Below are experts of layer 5 (counted from 0) of a mixture-of-experts language model. Rows are named router (the router's row for the expert) and show model dimensions 0-127. Each number is 200 + 20 x the weight over its row's rms, rounded and kept within 0 to 999.
After each expert's rows: "gets" lists some tokens that make up at least twice as much of what it gets as of all text. This comes from a sample of Wikipedia text that the model never trained on. Tokens count by the router's weight.

# expert 109
router,195,207,213,207,228,207,231,205,208,226,224,240,229,179,218,193,187,247,213,173,177,177,191,236,186,209,182,209,219,213,205,163,153,194,234,224,186,205,221,215,202,152,200,186,194,219,219,218,170,178,179,203,226,196,198,210,173,176,219,200,213,182,225,183,183,186,196,213,220,200,198,204,191,175,237,200,205,196,193,213,212,202,211,243,227,209,222,220,187,198,187,183,194,168,184,196,204,212,218,229,208,205,196,230,209,187,186,190,176,169,217,226,229,228,204,204,227,199,196,211,213,169,190,221,191,240,239,208
gets: "3", "4", "2", "5", "8", "1"

# expert 74
router,183,201,197,230,198,193,205,180,189,173,182,210,181,206,176,232,215,213,232,214,185,167,208,210,213,180,197,180,222,205,210,216,182,212,205,195,235,181,241,201,189,157,190,242,204,185,157,230,192,183,198,205,183,206,171,212,226,201,189,187,192,212,234,247,205,177,186,153,240,206,217,222,209,191,205,234,187,190,219,228,202,178,203,224,173,204,205,247,195,217,216,171,181,176,223,221,229,185,227,198,164,199,218,234,191,213,199,213,183,221,184,196,176,212,205,181,216,207,211,186,189,187,194,214,183,177,197,198
gets: "ed", "et", "ing", "it", "ted", "ated"

# expert 106
router,169,177,226,217,197,194,217,173,210,185,209,192,233,261,220,192,169,190,181,221,212,178,202,208,209,217,186,185,192,194,165,195,185,200,219,172,207,165,227,204,202,167,211,195,192,204,211,191,234,192,219,183,183,204,214,214,188,192,179,200,169,226,189,217,175,190,155,190,206,218,181,188,220,209,195,221,190,222,207,230,247,210,208,227,212,180,182,206,173,208,207,188,182,214,174,221,183,183,222,191,194,191,221,241,175,192,208,167,196,209,202,177,180,218,192,181,214,188,165,195,148,193,197,226,183,184,229,230
gets: "o", "ad", " |", "id", "u", "im"

# expert 6
router,181,188,190,199,202,179,214,214,241,178,208,225,212,234,196,180,216,176,206,200,188,201,212,215,200,186,168,178,198,172,198,214,191,215,208,192,176,229,191,213,202,195,186,210,166,223,200,203,203,211,237,238,209,181,197,210,195,150,207,182,167,218,227,211,188,229,235,186,199,196,173,188,194,236,167,203,204,216,202,199,246,228,227,206,199,233,174,203,195,222,177,216,202,192,185,244,208,224,197,216,189,205,202,237,204,208,210,208,194,230,206,227,213,241,211,237,198,214,196,218,190,187,253,229,186,195,212,228
gets: " ", "i", "an", "20", "ul", "in"

# expert 63
router,197,197,234,200,196,201,204,204,203,200,185,201,224,238,215,217,198,182,200,177,180,185,176,203,211,207,221,198,224,241,204,192,205,207,180,232,205,224,179,190,175,196,206,192,225,199,210,212,159,214,197,188,152,191,192,249,206,183,205,192,190,207,162,194,142,159,198,222,187,177,215,170,199,179,175,192,205,245,213,212,213,198,171,212,218,173,207,167,224,240,177,196,239,218,218,196,210,214,213,229,220,196,196,228,182,200,227,189,173,171,197,175,215,185,211,198,181,186,205,221,169,175,186,208,190,188,191,180
gets: "on", "a", "en", "ley", "ne", "o"

# expert 118
router,183,183,213,211,195,215,198,176,200,152,162,238,198,205,199,186,196,168,212,229,190,241,216,202,220,214,193,180,245,186,215,210,202,230,195,206,215,188,171,191,203,169,198,225,201,190,194,174,185,174,194,211,203,218,184,227,204,205,192,167,216,182,181,197,178,193,231,206,178,173,183,163,187,205,203,192,197,214,232,194,218,207,215,199,237,187,192,198,219,207,195,199,231,180,224,244,193,187,218,219,224,239,194,183,189,178,159,193,207,232,196,201,191,210,227,179,169,217,173,208,241,201,226,222,224,180,229,212
gets: "le", "ro", " |", "o", "al", "y"

# expert 3
router,185,206,191,196,243,200,240,191,226,224,181,219,217,172,193,197,180,187,189,230,225,220,192,166,237,202,198,191,182,199,174,199,187,217,187,160,183,194,190,188,225,220,178,208,179,197,195,183,200,187,210,231,197,203,209,258,218,192,192,176,220,165,211,214,192,203,234,165,178,179,182,192,206,194,168,220,218,221,181,198,200,215,223,214,216,224,208,199,175,204,196,225,186,183,173,205,201,185,193,203,235,192,169,233,206,190,168,219,228,196,213,183,208,220,160,179,168,187,182,180,186,221,233,185,212,208,202,236
gets: " c", " b", " B", " d", " m", " l"

# expert 33
router,182,188,207,207,200,193,198,194,187,175,215,212,243,195,162,185,200,240,199,190,211,218,193,196,218,207,208,220,237,223,171,194,216,173,204,222,230,207,196,172,167,205,215,160,220,179,200,207,226,195,202,208,186,219,176,204,232,187,201,203,198,191,215,174,195,188,166,188,222,184,198,209,217,178,226,234,161,176,195,175,177,193,181,209,216,181,193,205,180,218,208,208,205,198,202,197,206,151,207,247,190,226,194,180,207,205,208,180,178,190,199,226,163,129,193,206,200,207,176,209,207,190,185,232,213,186,196,245
gets: "s", "ack", "ess", "ing", "ut", "ock"

# expert 39
router,178,172,202,197,158,198,174,196,170,160,242,194,198,179,201,209,216,187,191,212,204,210,231,187,213,182,227,185,224,183,196,183,223,199,218,191,166,179,222,229,185,215,211,183,194,190,188,216,208,247,206,192,247,190,173,164,211,212,193,219,173,188,206,209,205,200,204,223,190,184,174,205,203,174,207,216,186,220,210,211,228,198,225,164,188,215,179,208,206,209,203,189,225,167,200,199,175,235,206,210,220,204,231,168,171,209,200,230,210,187,201,213,215,168,213,164,185,186,211,168,167,184,201,181,210,223,154,209
gets: "y", "or", "ar", "ic", "ro", "at"

# expert 122
router,177,216,223,212,169,201,220,209,182,174,193,230,200,194,200,214,179,206,220,200,186,174,242,226,208,185,217,220,178,226,215,192,214,197,175,200,225,176,207,173,188,176,194,193,206,226,176,203,226,205,164,187,177,163,178,212,174,206,216,223,159,176,234,192,183,180,173,183,184,201,211,226,250,203,197,230,192,197,179,182,187,164,195,210,176,183,188,211,182,206,203,195,194,193,157,203,225,190,201,202,192,184,203,180,191,210,190,195,167,242,168,168,192,181,235,211,207,199,215,185,221,183,230,166,223,192,181,190
gets: " to", " for", " of", " with", " by", " in"

# expert 120
router,164,184,210,234,212,198,223,183,185,185,203,188,165,176,204,207,199,214,209,186,174,188,202,185,204,194,189,180,229,198,186,216,184,175,239,190,200,213,183,174,165,199,174,191,188,195,193,231,205,199,202,186,205,232,197,188,224,182,180,205,172,214,225,219,229,216,153,230,217,225,194,212,179,196,212,205,199,205,174,225,198,231,203,226,191,196,176,209,215,217,219,192,206,213,175,218,199,225,251,178,171,168,238,172,207,251,193,213,193,209,198,215,194,206,185,223,190,189,215,195,155,172,176,178,216,184,180,234
gets: "ot", "in", "ic", "it", " |", " not"

# expert 5
router,211,239,213,198,186,175,200,182,234,220,221,201,218,214,168,183,204,187,193,225,211,219,241,209,218,206,200,201,171,189,174,223,206,162,209,174,174,186,201,236,178,220,209,212,226,171,239,179,217,214,182,189,187,175,183,194,173,186,209,223,182,204,203,228,176,198,188,172,167,212,202,201,197,194,150,223,194,228,197,195,190,176,193,198,203,204,175,221,214,209,185,196,227,228,212,185,197,147,160,185,206,177,229,206,204,199,176,198,172,210,177,221,178,214,227,203,198,178,176,202,213,198,209,208,211,172,233,228
gets: " |", " the", "|", ":", ")", " between"

# expert 81
router,204,196,210,181,175,170,188,182,195,183,215,207,209,172,202,200,198,182,210,233,198,199,167,162,197,224,174,199,198,173,176,242,208,199,183,169,156,183,207,195,217,207,227,228,198,220,208,186,209,226,205,196,247,223,219,190,218,196,183,220,206,192,177,162,205,226,234,171,191,199,166,193,195,187,191,225,203,193,202,190,189,230,230,186,198,222,206,199,182,230,187,192,159,218,183,197,180,171,190,211,176,236,184,216,181,160,177,167,192,174,201,205,196,215,211,163,174,165,192,218,170,220,197,211,194,221,201,191
gets: "c", "h", " c", " the", " C", " "

# expert 68
router,180,201,191,158,163,199,167,209,211,157,204,222,225,183,210,212,168,202,192,213,169,188,199,200,235,220,215,188,226,192,180,182,214,208,225,192,181,225,198,192,183,208,226,205,196,206,166,211,185,186,228,178,164,197,177,159,212,203,194,218,196,197,143,169,181,200,176,231,191,198,196,174,200,192,225,192,243,170,212,185,201,227,227,166,198,209,196,189,180,170,205,168,195,207,190,190,187,204,199,171,184,216,184,225,205,207,204,205,194,217,239,190,199,201,214,174,223,225,208,165,216,180,217,215,227,222,185,184
gets: "h", "ak", "an", "a", "ar", "i"

# expert 62
router,224,184,192,210,161,222,206,186,212,230,222,200,163,181,210,195,167,173,229,186,225,225,181,199,220,201,218,225,192,181,225,220,205,203,186,179,191,206,220,233,206,206,240,176,182,204,173,170,190,224,218,197,197,214,177,190,236,225,173,195,197,154,193,234,206,192,174,219,178,214,201,216,196,219,211,207,171,208,209,205,207,209,189,230,206,157,187,212,183,182,192,186,180,196,185,200,201,174,144,187,207,167,204,202,242,172,190,202,195,202,208,203,235,214,240,205,211,181,225,222,184,205,185,188,181,208,200,230
gets: " |", ";", " —", ".", " -", "%"

# expert 114
router,198,195,190,165,161,201,205,220,184,222,217,196,187,243,202,233,197,193,223,208,191,177,223,218,209,162,223,209,192,214,206,194,201,241,176,223,217,189,192,224,206,204,196,209,195,241,194,228,224,165,168,190,203,193,182,186,209,167,206,235,193,193,203,193,201,186,164,197,216,215,213,224,212,222,205,220,191,215,189,156,167,195,192,181,210,179,229,214,194,190,196,218,205,203,168,185,217,189,163,194,231,162,224,178,226,195,187,246,200,199,175,195,233,214,188,242,209,217,162,190,194,220,188,170,210,205,195,196
gets: " of", " that", " from", " with", " when", " about"

# expert 25
router,191,198,188,170,201,195,183,195,214,187,211,220,222,181,231,209,181,202,190,228,181,196,206,217,196,195,201,160,223,205,172,193,210,213,241,239,219,229,234,217,192,207,205,189,195,189,164,174,182,232,194,181,175,165,177,222,206,191,182,195,152,190,160,207,162,195,158,213,178,213,191,175,207,210,209,140,227,188,191,181,201,234,235,174,198,202,199,212,191,232,189,175,218,201,196,207,200,192,216,187,186,210,209,230,195,233,218,215,233,225,204,183,188,221,205,205,205,204,205,198,212,176,198,233,204,220,202,179
gets: "i", "a", "u", "in", "ai", "an"

# expert 26
router,187,186,240,183,218,189,161,195,213,165,224,217,197,190,195,200,168,222,209,230,250,174,185,203,207,227,192,160,211,198,174,182,238,177,214,187,239,216,172,194,184,188,251,195,189,186,197,194,191,215,215,165,236,186,207,217,191,213,229,211,171,168,166,184,191,186,197,213,176,209,206,184,223,200,209,184,197,201,215,216,226,221,216,173,191,231,172,209,189,196,177,184,187,199,196,219,207,190,225,211,201,173,227,216,200,214,218,215,178,219,193,189,168,213,199,161,168,202,209,220,213,207,213,214,192,220,218,178
gets: "o", "i", "a", "z", "ia", "j"

# expert 41
router,179,213,208,195,209,201,213,189,185,222,232,241,205,173,217,192,195,249,206,181,203,186,194,211,210,193,193,227,247,190,230,175,214,202,238,166,189,200,232,239,197,169,175,194,186,197,190,203,183,236,197,214,209,192,161,236,173,172,202,179,170,184,179,209,208,187,192,185,212,184,191,199,212,219,203,222,177,191,190,187,183,246,225,216,207,211,231,173,184,185,201,169,220,200,165,174,219,193,206,217,229,195,191,235,186,208,178,182,200,182,175,242,199,191,196,199,217,208,191,227,212,192,232,202,182,218,202,215
gets: "10", "12", "14", "6", "7", "15"

# expert 50
router,206,215,219,232,188,234,197,211,210,237,229,217,185,207,176,217,230,211,187,185,174,169,201,206,210,199,215,177,179,175,212,213,184,188,214,189,195,217,238,235,211,203,198,172,207,218,244,227,212,220,161,194,203,177,204,183,191,190,186,185,179,224,177,210,199,183,181,215,221,181,175,154,195,200,186,197,210,191,201,172,224,209,207,220,189,196,221,203,206,201,220,191,203,241,199,165,204,230,225,180,189,219,199,236,209,181,183,202,193,233,212,250,178,229,215,183,188,198,218,203,208,201,183,194,171,182,224,148
gets: "}", ":", "0", "6", "2", "1"

# expert 17
router,171,217,198,182,240,198,238,192,194,229,234,240,210,192,215,206,202,247,183,190,184,199,195,229,214,177,174,184,220,191,213,168,179,185,243,210,203,218,204,229,185,168,191,195,203,226,209,214,204,185,203,211,204,192,190,211,179,198,207,198,183,209,186,180,182,172,194,177,192,187,205,187,204,218,213,231,193,234,192,196,179,226,222,225,213,183,246,189,179,188,180,198,215,177,170,208,231,199,206,241,213,223,170,210,188,199,179,204,185,161,214,236,218,232,186,194,245,210,184,220,214,166,194,200,182,221,190,207
gets: "3", "5", "2", "4", "1", "6"

# expert 20
router,197,212,229,244,190,224,162,231,176,163,196,209,205,208,186,207,200,221,196,193,180,160,218,214,206,200,199,195,209,180,236,198,225,207,208,208,207,208,210,190,205,229,205,220,220,242,169,200,198,228,165,205,189,212,214,221,221,164,203,211,175,205,236,224,210,210,134,204,217,219,214,226,212,195,219,228,196,214,193,208,183,172,191,214,187,177,227,211,206,210,221,188,209,169,193,215,221,187,223,225,181,178,193,185,215,171,193,209,187,212,212,218,162,192,177,173,225,222,188,178,223,175,218,186,206,180,229,189
gets: "ing", "ed", "ation", "es", "ated", "s"

# expert 52
router,216,219,230,171,232,195,220,168,168,169,197,210,170,203,195,191,213,198,226,208,218,216,178,189,163,184,161,198,182,195,176,220,208,170,195,222,218,198,178,182,195,181,201,192,240,171,181,203,178,210,210,203,160,228,177,206,205,192,194,220,191,199,214,220,187,199,210,226,194,174,199,195,181,193,174,203,206,187,234,229,207,229,214,176,214,224,171,200,210,199,184,204,203,200,207,206,207,152,234,186,217,206,245,180,193,203,206,217,220,178,201,184,214,188,206,220,185,199,145,223,166,180,211,156,182,195,225,211
gets: " |\n", "\n", "-", ".\n", ")\n", "|"